Weights of a small mixture-of-experts language model, trained from scratch on English Wikipedia.
Size: 11 layers, width 128, vocabulary 8192, 25.2M parameters.
Experts: 8 picks a token, a softmax router, a shared expert of 64 neurons.
Training: a variant of SOAP for the experts, 738M tokens, 5629 steps.
Below are experts of layer 8 (counted from 0) of a mixture-of-experts language model. Rows are named router (the router's row for the expert), up (a neuron's input weights, with its number) and show model dimensions 0-127. Each number is 500 + 50 x the weight over its row's rms, rounded and kept within 0 to 999. Numbers have three digits each.
After each expert's rows: a language model's description of what the expert responds to. This comes from a sample of Wikipedia text that the model never trained on.

# expert 62
router:504435498520608352589537470520503492592590420566549476491431533489479503491483407481517499544412528507562551526501479493442518455475522427571496443517516462470505440553464505442498466537492515477614482524408503489478468483475399469489571479436533501502543464492479393493458625527525503435571467487462542508486529567547490542513410520395499484394486498585401460545510433551531564487523
up7:526454520495441472471477514445581514587427500495509393492499482498491567540473501507493475508472527459620423600414543524428501378524408498500554554449449524513436514494495541473517501477624490445526559545513536531520413482559540546516461420501478512502400474544579527404456510454625423553563499515516480544461521502496503486594503420529500452454419550502462556453576511591571489506555
up8:509462550422453511540483481446519456526407555489458453469499500484439493454491551470524471439542474551438468617545437465453497541552457608470491534522520375601474474489460459517538568508495487497414533523489485464466497523360401557613438473481546401513515512499501397438519498367508508458502486481494413542504547474475552537589520458523574483588490550578576433460536473465505483490473
up9:446473526475467430581530615478502540529429472350529409417499533480399475480480515485514466471514444579430570554418546467520594512442469481532524474483523548525401460457606498602493521462467465443449482517501478431506486485559457512438471527441504504471460500550513459484449461561328486496475468522505546425552500471576565440478564500389495484546539485463507507500561559471521494547543
up10:436399492487592454467422469385560556535544537500503526454458483477582479481499517556501494441473520444542510522518477497587497480427538466537518538534533425470412466618513587443489461565466393543455441583490490545517518479480574567496470540566525527528459476474423449455569554539603406498419484574560523463446519494465500564426513495590587459464478408520548532570510468508476520476567
up11:452575477502542521530443552476559547486415519401493468549558543504475483441433478551500517489495520479554491508507464492413467546403572478466471502507471542393465494484521549558428549514508609478521471557581496493524541467485441371472560589465458459595527580452483582510540469464535511412523580399490545555466460477577468538632478558539468552551461543540460451397513517463568512557506
up12:552462460570501469529439500503437480507475573569620437497544490546560621501425378619459523465505486555438478440534538457490472482463464468460568502438549518462507561519464530504527483497442525541465502434588541516499607517482410513462639504518503523419496468459489499558456532386554601542522501562519516473516518480470464399546544532478451535501443461603528560497536545571549482489549
up13:496547495494520490408582489486501474464477511474526546477566593482428565488483511433520577575460473462447484518503541575511543513482546566537487421568459592571438523414565485505425521459589483456497484506519544608440557532620380506523488552454461525499479545519492468509605577495409512370471487515486482499547573515477492505494544586388534483498504427489584512559488443534504481598458
Words inside US place and institution names, mainly of, New, North, County, St., Mc, as in District of Columbia.

# expert 44
router:461465506566519384510576496583475541531588449501505555524513566539433473474516477497484590478459548535569507574553445433537582451546542523578518432423510482483473503455479505452469461550455525455550543402496524567483452477364454461473556476492618485513615436523459426451502493530551547505575471512403482584531540578437544507492527505505427539470446492496462495522531399569460570485559
up8:514498543520449554459510463436465469407461508494499668446512468556484429469399529549522444470524487440558587491504585553491510577505473533498558499573493527549518507545532546477443569432538520508550422580501478388481553566570441495472548484590570391436547485440501534465511563531507450476437469469519537509580494551465518535546558369525540541483510544557551540551429539449531433475484
up9:431442423544489563485502477586599518461546570464517455556422433561535538508468510515507440623439488462425566418511554545578418571402528513470508454549508493555668473435459481562538498483500480516429470413514508491518530467515545546527424533458476495567459523480462535505459552521527505507442535398545496562458457499616548552496590511483411560512518435499568505469519517465457527477512
up10:469580540520516572519533496524480497515605502588557516467470412480566543428451575560467478475464462552429496499485488524472533466547467526502525495431488460435549582373406482438418520530502496515430474520445504494539521501532485491462494501443481501354549578486424540521511497516446487406480509511580509497487494564449384543493477432466448479450507581560369424583488531418600494548484
up11:483458435450538496548561452495483587543473529509454411439507455459444514532451436583466457483516500487546484486548458472491444505536430462422510357525496455524546599520522640557509503563561363523480542484485500579546538441478529537502490505549585496515448538486575513500488479461532494484520471529533528563589524471527553423536602507529594501422459463441398479460553509460383451550543
up12:588437543516574543599485551470483521436575570491506531526570505406528506511468481480525590597559609506453485549480515392469512486500471523522502550509460531439490471550562450513512518484442439484489478483396509474524531483451541557433543501397485483536525480529559482509543466508432413587528572446499504546539641457547532416501397519470597503476468471450599542486496478477422597517450
up13:431447503463554527530505572482509525603508472399434503480458449424564464442554488510558412500533456473500517505455502484439580502483486517489506413514516557428477544467655453457605566525551519507457580480435519413473508469577483574491435507514482513475382452502531548519517547450562486574405488501533447487434496538456456510466459522609564502507384486574486415501470447452502536524430
up14:472512480451554517567374477582518547489403392465498532462462548504532491510432457476413547475552519548435463532518527554448519563480445540528575568432483569380463493555382410486560553455520623449478487500612504410463523429509535513491526484588419520464535546454558466467495463538479522439469489505572586420524512501509496459495486519517535474504562533502463563565573462495533449528444
Digits and number chunks in measurements, money, and table cells, such as AD 400, $645 million, 500, 00, ,000.

# expert 31
router:498432461539626439497586396557482496561580494495536538557454497584476496508456517535462611543416544518588539548530508501435608492480595456508546433468498442490512441492469480453514448496501555509534550411513527591422514476451428519499564485421598498501538513544496427502457558503627573495565391502469548507518541528504521519456459502469435488476419466571446471507547449553462536522466
up2:581531490457525534496475512524560464555531530435536479440485434627511456493491580480428476541568466461454489595501540476524526589603523472485500413507518447524503452500446502609461433489495436450604470598464481448518538419431518601524576467486483477416541485481558579479529540541560539419442492515527526442458520551460414523481431551511558557506514534457547597490485432521554456611480
up3:519540524447466506568545456398514435531502487442535326523487425523527473553546451525520497479557525401476412481479478517480561602483540530480482438567516503422394470629482531470465495568494476447512438471543464426525540546527491569450487556552428500468459539481426535446389566539512538485564471493493549503470518439567498532533502506458599532605556489489505418549428563515493536555507
up4:601452570436495502519530583429523497582489438560572521574481491497506443501520441505523443477529340448526490577423509439467396470500492507476500488570534473515483535590562498497431580477520461377546572558457503440447458504489581516525585475462512518508544420528480508511593498402496523558520453440512462510415472535481506500540406499563524476434528478444476522534400396524522535542518
up5:461521504535428517473423476434531445492471442521480515489455604519465510554544497556438401582467440554509524460530473479375390495523511579394487575507579504575402504429563510464458565444543528512562575484547459541563542400539477497531490502504528424483492487599466395467482519540426537524465518467532574516454526560455516427543431405453457445521481586459538553515457473456489473498509
up6:442520505535426487453510590488437491508445432427565503449469506519556446462515526519478486487499452420407414513508512559481480455452483526522462557544505618484668467452469485526411585615502467561555471535469561466532505469509484464491513550365431500551452506547602522528559456585521457477521563479536393531485529462557507502518483542413492423535553469505545449533571552550498489528435
up7:487413484535480505549491558546558537467429511430571470478488546525492567466490521514541465421533483522525472560461461524549495472451469555442507553510504550490477522507485471408555525505541334565467512518478505494535476518596443499488492460493523479530373549434425575404465534467472528554592418577394414435543513464499469458550573519498633429468579517412413514539497492443552485469489
up8:565512520525462450497643552558465530514518438550565452498546430524554540530506418509431465434495493407456490417488435491492515485554482482447468421414509460508575484590485549558526520552408427471388449514610480452496518477470546530488540460565555451544502502448450563499529497472531481451582589495605456465495373478498442489507545504452520517448530519546554452584456498594522464450546
Commas, colons, periods and semicolons ending clauses or phrases in prose and citations, often after years or nouns, such as 2019, season, later, According to:.

# expert 14
router:481472481625465415505573451520426515548493505594469519580513561510433463504503445543475556525457528510595507551526510476543527415614484427559592461535540415466511507580464530457503431587471536459484545551532446533487462454448442472432484478410571491510533371513476489432513495569537506496461492473430502550540588545470545516463482511452438524509424497489527475462581522563426569528621
up0:521510579495452500429507540431444569498497513417471462383431546508472443508586602526480529503452538513467564528466495389468531450579459549474500426522476534471470523477444494453505507469474471428438485506473508383568392517387406483486480447489503485430529428484582471543525495505494513496507443477529537541430496460488547598404444495510536492517598658418525540498518515513452434503546
up1:412481478473550440398501513486529556472453598481491466569506534525492499484566497604579491534516452487408462592528499558431524506451482455473467501540531552470525402360576519409414604492544435560498572444539439455541501547548521566470591535546504579518488503571455488524487508595488447434617443556593468481544510525528514510472514445529429494559446496479525508500537495523445496520439
up2:514475523575536469531486451422508606432453559534483488482435476544467540415551479430516412461518606462550568446555569516505534540585395583537592558534521456474397432434495461491480589591568514562495482466542480461445533539463434493624553492490454483498454517477481373467602548476503460450499478502489465523522447448485507548496576431510453513533464503403526539496492492429459506475489
up3:416465453511578479502569540468447426408484484519451467524568497525489592521440491508483399560539481487401582484541422491510408451547575439525398533524475460528408487561520401533489577517506533532493575555525439539547550495486425499529588590623525585481474446502465484473523544524542372497469526550470491556512432470510502536413549521482598485508569473514509475523461461546473457479465
up4:483415498504501494419436487489568476526553605523556526582527543601499445472465540492497494405526502500493480558453441494448529497495456404533497462455532499416552609484477423487461513527574438487512494396511550419551461404534546404522534405556432525539468472536527483546473392541469548395451468577442467492578433440538494456586589556546515481491518497508559520525455529534533546516431
up5:454520597534548428537484503547485460539586444466527502507483503441545617503551420514525456575526483513471476634451469543486463573523495508553485561579551493495499523517425515517421394536425522481474511528488507514574608476456419430498559500468502564523499468414591576501536483468546469379471467451435430443456499509501614456474531417459596505534552480572509464495432467488547565510486
up6:540532495530523576497517612503573493457480414472498604435440491410518570465437500461468530488409425563537474503494397556491454530519425486513472550375447452576588481461425500553442554465518531419482482505622522427455491506504523523407469509540502505523498443467474489411428499462435519492405434565513453559509503486518493572497398499502505479456468574586458555505508531526549424533461
Single letters or short pieces inside English words after w-type starts, such as Gl-w-it-cher, night-m-are, w-elf-are, plus decade starts like 199.

# expert 53
router:509472462551597420481496455567457525575512456568497590603448531494399445483469479528503541495397503510494532541624462370527571393545522435513547498536577481468519478522437561490534405519476606447495525493460571540442406430459515456521554452527551486514489438526508418498482504493567536456522406506440517543532513542459514486481452549441502549462394504518481458477537430502474499540584
up2:454518567411408479518531541433554558529567460448503539555501464538492535489468492473465445421461502431493553488501536445575483580469442501499601472475473478499536481491552480461468510432509536534383536442441570558353521593524545483464566516537582472460468572602517462464553510508502458589461539449519464614485507555514543483447542506507535514598469501452451479578533537576385509420491
up3:532381500480544472493496483542511544453456520487464424475528469466492485394529491565499482497508503611474481469526539582542557480463549430521493534501549471503501492471623460406512555372563507521546445497520425499447572543493558594454479479514511506470487500456381493505572524527597471491449538450464552490599394518494483503593433406489387551541562573495570533535446517460448562456520
up4:580537521455507465479531509448518504497475502570511539479598530452436536525527554407552587473515418425457452441395532550543530570553651599455478515562470485468442501507539502519526511465471461487509489502529469523442424633495446467500457545545462575527475499574539631526636507576483467571443527469486482503514513484432503539567552560543478486574516546458470423472467531589495517510535
up5:462510531510550512549493510573486545504567521464528481479412453560549549466416503534535523403525345443500396528476609482491546523538488575469525526541488534555598500563604436531387505490459549453541540475511537453421462547470455547454457507510490524505458427427498502467469462460460518495495463609578522446478449575489510464615522491554475516409523445454530509549506418482536422429569
up6:512513423450556614514459451513504488480478546489416556333541561390416577508493508455548579465487485500528508465532574557471405558402446546484475448514502483464450539486511535561445550535454382479509477523509470502513580477538523450524523536544504470483407491498545386399490573503543453599488549468516526539405564467578507586505505508517523503524546502515520503500522464454524415561556
up7:469462552434448446461512499497512496526466519568553564451464514580602532508483440522406459506508457546517570457538408606419478513510411490475416467462502509545499490423563504557517548482421479438483582575549553534556468532406504455423417505477566528544478489509485463590550547464471564506471544511503443472430562485532542473514492457496551503507467627524511532511594606539643530473449
up8:505534463423511477609484471478552582541454454494441491497516485516574575573510473550517521559520557619489388458455527537529519523504503514423575439464547539388518474471484445442565566497492493600473467530564470526432487499478507480543543461413414474549471542531552455445596571564430510545524468540472558480537533465451451534612583513413527504513549485473609505474488411459411540497479
Nouns and noun endings for places, organizations and activities in running prose, such as development, railway, museum, rest|oration, flood|ing, establish|ment.

# expert 59
router:479459534532517472555575518478494458523561485488547462493434520476477463484427435425509532489440557472495511474526473501448497459555591469551589405417523496407468413486485617432531495592486513522517464431447538518429490413510430511505553456539580415574561490467462401459344541468511523447552524494426540462531501490511572544480549537464454531417464461502441410472540481550433537505586
up1:500478406519495485435486580550481498592518580423517546479493584523525486521400461500447427465534490497585495454435527558434457533475453532510457585562513509577440509458544458410517537443494508523478422548503455370473547452472432526515486559527386458526483523626527432513526473565505544437500549500535460491637572476434459468469410472502478426528528493524450560534485403497490439479459
up2:473446538528501584481458553479548488451416464573475545513449409533560496491537572491475466482532532548515483546471450500500509460596485495440438486570460566533453438457424518419490553479540577456519596451540359450502571507477504398538511542505436556411491525515452575554500560535501530547508526523540443482479403519589428539494459428468387501465444494476456528562473595534495495580399
up3:474555518513551506518396505491519546535502521472481554402509554432478638491471490455556485499528552518405458585477432512458483554488427406461537526509502540559551512493514557398541490445517528402507361511630496511557534373530448571545470531438493547474490485456544384499444443471479515496426493513543503466545531494482524454468518485527390600554525477515455512564545483481535471479416
up4:544509427427450494529513477527491498518573525483447492448525442536434503593482501526552387460505448479543506476547586539517482523435541474476522531504574458472469436476409562610457486514504436566533548498453489487545535496514437566435468499560443476441478498545449535446482467479394554462525415397469460405498567449494405493464455558468461519483459537533483496399538439513695440473482
up5:542551511520482442543584556442478491515445516456560442533478451453422549418573487460457478507499579488502467437564539396506617472469491412453534507599505530458550473548504535524495494545537478506576421511495467412488492609471517380435484559517497570498531522458518546552457567466580534479522455395503561499436576472516471450592400537517485471504538413491509417462421554494522431556529
up6:467593560439486430475544483517432641446529555508578522583449436427502474487462472437536525544531528544527505532486480522531555568542524549570568440404469539570503440556548516587454563489618456517518473472476462478519525515459373540444543463435453437535542532437526481477527537412539598454451507506444471422465428449466447471498435557556514506527473500588490494581449481453440462505526
up7:501440446448540566488518437532486431354616441468446496457609512469543545495590563537493491507458564514544496472570524515391494481509460561570478471542476454515388476544502505539464488490428521501559431532485405463580503483526493527410526501490446472438584532550467552550580438585432555490452559504621484445560571482467518575520452533534575466532483463493559527514505513523434504532462
Initial letters or syllables of Arabic, South Asian and Slavic names, such as Al J|azeera, Kh, Moh, Abd, Chaud|h|uri.

# expert 15
router:433486458546552462554540450516442499508604429496542522480459528563498444523481457452509582517492602544525486467502458471539578498505603504568565439418522471451440454472487591406510489554496543485582521401551529563492458438448425521452560448554595423540563530459491483409455465559562580423538439503449525473527580508423510515509551558451426520502515513544516452497570453529425583504543
up1:510467415507493484521439503557460512428465449582407524509548551578472571496443491541576560542549483434498467481452553598523532532598560513546508526545520477473482524511477484517552440485503414463469549499546461593539518515481475373481554509476416455522484503468511529438458422545446458376497565573542447495395448549489500429518534476525519614487600605531475463517525476453409530586506
up2:435618511556426487412619550468460491413530452478582522550501466468554458467565560523561481455454483533468482529573548453580531434546488473544462466397457506487513480542480614543572541430504497497499436496592553560434509463501517447492494355524498417471515529436496542525389459447418541566475474514589497463428469475482437508462470487426487568504457517540455566511531556513474478471491
up3:401536469414480388451447512530533508430568565479509552459598578523560469452454443392525477469544463448513556508502522524468561507551461490468410522569563519496493474437460375512539507476448449525424515482467497520452561510402568498450488426559391528530418507499474496451529481497462490544446483458540490579567544608491464546540452454485516626470527466429500530535508551461515531395493
up4:562554500487526541467377514514462477575452546524445435475578529634535509561508514428580537467504481453523573415573440484543513621573559408555501499430540569551450431502516528481520523450529548508468506573501520465539480460559471522394466465393428562558558530577521509470508528573424468526505542383491497532542452501482504466490537467494472444531531424555511475504470606556491454516534
up5:577556532417507543530606504551468514491432518492600503481500436507537544475491470472576401441549464496561421483514535492477485545663565461489513538459469619475504573494481513547508492565517527522538495492504467527518469459524659522463457432473497580443550525552413576521372453502504568453478468450458440527477388503481522490507445547497459558513515556503505593491448462475579519454474
up6:550552476517464482462576431374434467527500559464617493514531448426479515504461512504440499492509546465445455563530488408572588498537469514470503426494472476451502534493541579439524487583532466507501469508513467614470586501512579505475553488487590410477440418407527562464436522567502497496489475498496548544466482474610428553440468443535594489553550453462474459418571501503486378575511
up7:444410477568582541424462524510447481509442530525418497487498516525444467490449510500530633478491506458469646505516516580553470541498455530459486593455418500506507455473507442503510554436472535588432491585482553499481522540489395479588494507562526415472589455556462494563529397552541584438514424565569517501438487552437491443506578494459565544448500451444560536421524525492454549500512
Byte pieces and first letters of Cyrillic, Arabic, Thai, Kannada, Greek and Chinese names or phrases, often in parenthesized native spellings.

# expert 42
router:496483415510527451460506444548467500512549471510562612544472534515471443414514471437509584608487586469454537466633442392535592404527506392526565521492549464477518511465456542438532504569418573504535514515523517512440464431454483435471566492504481528484545426544475474529533571477557508505524449594486539553553589577433511539458483544496519585510405491468487495481523446579482510555573
up2:534447495492464563467469477571474493458577612533435520509493541575481459411633611513507510542456467529535518503452491541381491487511500507532479467485383512471492587467557515515456548492533495426515503497525458571584537546530502545476549399475461565401410513534538474549505427538539493513542489520536353454519620472516557519477500382445476524535561583498501481540553494534480436471517
up3:566580433524501496518538620526506629485520549557502545525538554484525466504516492542596414445508450526575542432493520498506455577557499480531501566563522505496493522592511411487508512392468518431528420514554497457385557452444534474488406556546575576468470525538468527488502511410417494546533400499408479500599540467547487578549444492469470487497566473520531541519497539549458473607463
up4:528427414514510458502409421440508513475474497523548502519484454510456552594593514546565434511460452491571543541470402471455440458465454584481371497459539505476492508473512446584576599433495442420538583539495456551474503492575501434533544529510419457572370493521483481530534483490486525488478533464528491496491444586520514515413538512460507453453514674483593487500508485576514460515475
up5:541465479451457527507524519435462500410504454468508433519404388548453439536530527468539509464497542497441496476585420559591553367560427448489467457391528389488462477557408494484504515500455431490507491576517418540484441511478421478474491550496554519528557523511445543406514466437448408510453672421529518421466515493496493526454528489551554499495499448497494460536545534557498533477550
up6:395521614542542479518526529443510517527501550517473539477528426559516452435470522406443560512556529585521536505564449425497410465554459536519502404510487476522503518382495478549456555552473445441485464593507448430487492493476438608503615538513537522510499447516421434416528517543567543561560494510511473527501486487425490497510475423559540531498501474566515433637474559468499407606494
up7:493449645480522518447476474361528480504505563481563446448523599513424519484453494504569557445553474484483518435587549423501567441455568534552548486448487482499561509525521460535566453526512482500521556426510498370455507484575442474599558510510532488385461427469556475488556535482491438458624483487504503554436501548525528580506527412458518470548547512443591498522439514546466435495544
up8:536460522520462621489436470495531500456455534557557480565511540469431505564562401460442503521446445549481506490465505495581406511506454427451471461444533550509429505555440549420576497389383494512456503444514514559610473523535408497547536525553504472561626478496522518542540483512523461491398445499456469542462485433572467547457555517549489465393500516466488512499468420492558376457475
Interior pieces and suffixes of common English adjectives, verbs and abstract nouns, such as exha-ust-ed, renown-ed, relev-ant, success.

# expert 36
router:443518487544549500519565510591414423563595493511478592502534514609437513504399472442491565517446508508478524586574467468485553486465634466547506468435577515466453460501435591443523446548503515455507524487484489537441508469446531464430535462471505561479545441559453527427445584534512533412563406521468484498484561579580505553500418528506510556399412449543476465432487474512534528516553
up6:443545441442438499541388548475517441559532639415501417435482469553470578442561373519439617523493468536546569514481568457511529511498509528459525437499585444491502365424515550389465446482575485525457524458488527446492497535477502513519504456517559542525498519559537509462468528468556523415499557519604589457599496492512466472403488481468480532515502526494522467455506578525530459548500
up7:571409539487486513497410504553513499463546436480606427509509495467520542540584534511404487583431513473489486485475614500508491500474477488500431445556490511444470516546489554546466475530443508543561480414545580407492502517451470425525484519500561446523482367514548591506522567377468559502505515443491512509365513507405516521501529410530591587443510398557566503536569482501516530503530
up8:548597525490525492495433465508536498500429467474388561525562511486466601487543508500529490476399491439488521502533489514542556432503531379552482425548468520490430380499492535450457586575546460523579528623541495537489515553501475447498576520538500528512517532452514473453528565440485480477523522444547495487480412509551430459474521463465552553502416594450485522505553383493534638446387
up9:570598567514531395562538503499481445550406543437499446478487540447593478498584417384472548533521462513475495524530504519462543535508555510543499510495436534499441443506441426381513501462519577615458619484450461537424525467444485508619556485453406460534607535517486505475500503500529515487479464558499534497412445537497551493501499476468499528504602511523501484590486420439551458425535
up10:488533487515497506533486492393449484558490478477640504471544432542544436461563434402588454462612534578500554501568542509522457518366527488416553502509560466618504517459524441585452455514458524387462562533477516505485628495453534489501575533484457468486447466466532435486470565503526465478524509432497514525453516518533569562444564430530522554540539472462552460425599505490537505451469
up11:361522491463552590520512489571602483488479533573472555541569488435520564580467450467493539439497570552479489456451420476495548543526487479534480475512428515527420475495495493502452560463494500508448334534468516466477547537522487538533563549593576603545524503453409462385532497575497491489545488508587541407428451463437445551591526518517462524532467468484453418525511547446488511498572
up12:447450564583421448571515375476519453484485551450503484402556490572493551551455561568462489549541391537527517473533430407480522543513500465512491548457460441514523465536495467512526472558456464478468496501536481447514450423494541456494491407540513498440507549525479526450508602499477457515371492370487530478506530452485542512548542609537447409443601515488491443450543462520622475597483
Line-initial dashes and field labels in infoboxes and lists, such as "- Incumbent", "(age", Born:, Scientific classification, Released:.

# expert 48
router:441441478477620386484491370633398510506567393590572577520470476521472499480497517429482511599395556574542502495538471475447525474510553492542493451523536408456485479474416528459523490525517555513578508460504528535510446463400425486504580430520534489463560462477435414519483528481558521465534456539461508509523565522511502536423519494428430494465432484575486434528504492548500472537453
up2:481618486519374496435570540467445536446556528510538570535436536461525599530495513498518544498484464540464515559450522491575503562628556504472486482496432512526544440495478524508489545463467467481429424492527477516410477431479586435550473480544465489512471516587492504462558535535417620438460430542408493440562511430460510532549548572548463539593527494558473411584462541512551525583445
up3:485445463517484633556496555515556440440476522499486553459519431490471479481526546389470477469488429512520481576448532509518413432471477520530489436468513490544521492505430422467503558537550479534498452433421587487446529520408451458629477414487525427466611539419537526404480549475550498377411511416488522487465526541469429480598515442557437492565477583461487497499486445496437469510533
up4:504452494461544596518533404540453449537560561499491465500428457516499498514531512508464437532439454490506405498554480556562548416430496598505415406466400588503520479436555604486439464530504466417471509513589408541513405447399470502526520441540530445544456490441481570381491449422514519522415440579524513519414581597511515516515527511545509495468506505496545516506537495491571503519538
up5:477489429469414529442541519484514545447428466507548604442393474480515480518493535436511530517561499474521520511519499486560528442392515519542573434444513515499461503516536614570526591540557461539536450377501440588586387462522489433516481403520506405467472456416505539495435463449458501525462559496424470449495561451556478564522472549470440424496518495600499494453483620527487494451490
up6:505471505539446464490462553501552494556532503527504418426558444595556468482560421521539541590464503464525527538489520584481529555512459520456530568511506465513470479512580453631530428430515453481480414460577466413379505543565472522541530531514550584458534471557438516444573524489501396456504547523567609455506499478568529511436490496508421517449541513500512551425547589588589501489407
up7:611465461474493546410462490505572484427493495480556474431542483456452427535525552498526437512438454483528513565418525489469484555544504548424601482502530539587394454462495591454496488422481441500469526524416472462577491523455544515558445504507516575502405492591482502544388527563467465636470504435474565563565489529421463539546506585469495438543547507515512567463546489417569465461526
up8:516522466569446497510435559507509435541501440507376486486498492509496522478542476553487522572487404574488496475459495421489389457547533445523459444503453591526572477456422487419443492494469478509552479439545555461517499528479594477429555474584468417633468505602522497551442424550507484457609477470533533546525577419562483483535473524496568388548482502456419490439440491428578481495503
Full stops closing sentences, often fused with word endings like s. or ing., plus the word United before States.

# expert 30
router:539435492538584480520482492512512496553492454578507531565426566513400420430497455550469618559477530471480569525659434432541562438504508423592494554518571433473516472447455541420526466539421569459482531512510481479424360483477455423499605510490551501447505489523489434471449501504568487478494433532502526573488553607501538488486516506433497513499443530532456491446506445522453553557546
up2:402523506615559504583474517529501560480479446565489488473489504507488525498560509469421466534537440432581544403553614512493405535513430578486490460464448638463478474592536492581515561583542460543510443475497484503516536479471551521431493518481500443567574488445426559423512483609516483485476537441491480520485500477592458390473526479492485538555575526463498579476550571468496537522387
up3:480563524555451410602523480370493522444557486548550481563553469584508504609497513498507477550528552524491410511546500530442482533449389537450477530532463429520544511610426528459405502456488548470447455440498465372519464556495444323542476527507548459532494486539502503443519489523449531483529532435508470514490492476604473494504495448386534475466561493462511443519463446554509481528589
up4:544526415511530597526420538594582542402563565482523458542535588531586420412510519417590502416532456536514494437527439578469418546468428503511515463480544444517566428403485490493523521430520522497545474533463494544439492547533531366506542462541479496447527529534524490423418532474498472529486540547571453457519547446541530534519536544417514483515477464510607508565555556489478480548589
up5:458517607543503541475417400504570421445578563572422474536489503446496489461567437507556579440551508553439572520566530488443388568483445536549451369446507532471490482562494618561448517568475491509459520488478513454467550520554470495417557517404455470510541454482549516555518476546505370549504487436479451436518430529481452492526463525552512513538440549511471434461480581525495479557478
up6:557493454535368600497542461457528551500444490441436446548468532562524481432571440512452501526556550539478487428497534532485468592474539500543491536527434484531435481507558499441450564506511505514537552505564464510526576448455554431599528527501486446387484560554459452466533515511603533456495512478530516494438513601579401528533546496655513650546447449567476462473477504506481528538512
up7:470515494487493468439551489589554558473557511385474517558521536503465509462541612428517469501495562408486417497500561511543501525499497447382461555559526522492465405511561413434443517407517576416459505474524568442422600553550453527519494555591521526548535554501470524509459569482544572536487445448559598494529470470475495450495465469629461528567475509566418519479542439432531518485464
up8:532582456507505448478530448531449518554532567541543392510487559510493487559488416509461400376484442442367388513527462434537512535474530466516565522520576497561553528476621579420520470485537528538597516495523427468508445517482517546472518540496553431505476513484535536553535536461507451384481540483409466466522521571464471551544452492388534529587540503569482509476552490452451442538434
Nouns and noun endings for people's roles, titles and relations, such as director, brother, Secretary, Attorney, baronet.

# expert 0
router:477446432502459478530528473535435484522491468536554482552470518501505430453478391511512501607453562476504532521564465484568515509530540440516606488442579445502476519424470578469505480553484477417507549503494503499488429378503507493438584502534628492500496428468384509433380531527551474525541492536435524563541541518542530559494536522400512567426515540541505399468534422511420506526631
up1:567479564548375499437520441529546425456496478485574497452445573447471517532494453497512465450570572506526451504578535583524591495489525497370523589433520544529466459586503541482447520508548419585502477501452513480539606488509545494465456530505529466425496520501541498447487513475473386417471482581505487580514489593523491504472492555593502537585493519569492613581491490572585565499546
up2:601559563455408561522518576568539537513497470479379482460515465537514554557552522572523566468509454469536487461505567532517574572556555597491495526521455447451468355477504486524514473530574549507479495458548576399500476470474562597460491423510463508496441475596539413459499475456414524474490516498496543529565597494509518552555505517551476494493496434499570424411550531418503445592536
up3:362490548474449517543419453492534416510458448515476540489507491469457486499508470440409528466500443557467503433540382444451444537474530445500501431476431481549450496458528483573431460440487540482511457517552460404524448553530589619443495520497480530513505435568496468553500585481522563470433519394561550524545426465498490501457475568473533465453452601591503521421527596528468443476397
up4:421484478508506441500529513502539468515510505533440504496471443531484476519463608545427534462489505544474531530474432506590486483545481583514496569559477478563550468556464563504422545522451458486528462413572556484454524582464520443341563510470540450569527530578552593408461474456477447508536451493507497497500481556459471447434579482479652467498580554622459435477512541503583429519427
up5:429566401457522476545543558524437496524402529486528553549450548426530496522460461472581423471478413523528373523438480526479577480539425453424552489477548516565508452431535484591447487462486536432483457486579493512551446583562469371530480521432472520507398454523596533460471598529518447519524507428495500469540448414430410435514463435475458515472466450506529520447487535462525501471553
up6:510503459459528549485518447430516500558389613556474490462446476407578526569557526510504538394480448545522410531448523449550581475451486536547478503476451491551483512520400483518530463421505504492584425524557482613506545548555601524524536585462489483510541533516549622476531612494469574446515459474439451446547524422532396561502529437484479553445476500514483422503494527426567515504525
up7:583558545444459522491456414478543481541560507548599443550607454441337539430540463427504474509501485502475505510452504515473488476483500495422531510498512545526485584525483449464446430416524397479538566560452460467488421458524448437546501562548582561518498485571461546552484476479627436549471485522469491552495530527483554522448509554408413468483555608483482504479431437458421524542540
Middle syllables inside foreign proper names, especially Asian, African and Slavic names and places, such as Ham-ag-uchi, Moz-amb-ique, Bal-och.

# expert 38
router:439485509518508510637511460570406482529573427515509534491392491520468435463503453478542562549477552561566533510514437438486569459512533524565562470464489482478482502579519533400482478560500501489554468445490512551443488502468437501497546427436492488523612481536493475503476514535560588421548474527423532468544619573432572587448525550423438474436514528560394490398551464529452532570482
up1:520485433504500547563450486538541465495507517476520452424505463537525476488461566485538442492445474419458453469480533546422479615503553546456459533564479532481541515475479479488509416445412447475529411544581424512470614468606439467506521377498540430460502478459455554558481467460499535542439638491483521429535449531404401498479483445602423539535421493562496575444463448560530525526482
up2:520602496427562493506583466429516440486522502527455509511464574474479472620622462470530444463526450556476591465449491432541464483442536537567460558494545578536463571448525464592571385547447471492494449472404490469573576446452467563480523552488471444497435462581469501503498472470440509366439553513534504577517464487568491508529510502450550509503524469378525550501437456482538464555481
up3:483460592475420461465531622465558506442483518567536393554489478443435541489521591548562493497530470510452503492464500596532486476463462500453484382533476448494481564472479507558446408533465413425499541529449544455505457553504482470418488551447511474433394534506487511498514517546476391480464446535484535414514478496609468501573482542545499421621574467497529451579557571492514401493477
up4:505413533581479492509557472428499596548529464494500423487499501575463468494487501482400532470511447451540457551462388340596500535559471495532463538492411463475471538520573555432515448476402499501473413435491470449579497587499491569430462528401474459450543526489446469444524484502505515488524455511431571562439455460573527557560504463525461443414558394429448504516509560481493507494543
up5:470444398507410558472480430446509448479446442472483478523470563515500575467525434483484589429502366534474436553515485487483574504410411562497400392477480483508526453582531542575543492567588548575454483475452596506403525557582438490479562508404509449533418448503466510568502436460511461474437540418519514534463537493510476414502483556523540436514518494508514481575475465524482555497475
up6:521479430540534479464543512521459502511485560521421417429453490542531520469502488515479561532537509591610491519476412542511561460528539510491524493416563492459354563538421533555541555421554471447492539508399446480542522450501560480463469459488515478502487520435625392487545546574464459506447439553537484467462518448471505490491575495455544376565418510453553491386489386511481443476511
up7:498544594499477569435487589479521512527445502522462530519593503521502424482507549542425476560433397438473407539485536478527488450532501495458509488416511528518404519519521546462529542496532488504479462469523524520496577630382496461505525538520555610426475469522560457611581579517459409523448513509502493553551486493502451473401407404520517566476537445477535409519515549441570473479408
Opening parentheses, often fused with a capital letter, for abbreviations and table tags like (C), (PR), (PSOE), (I).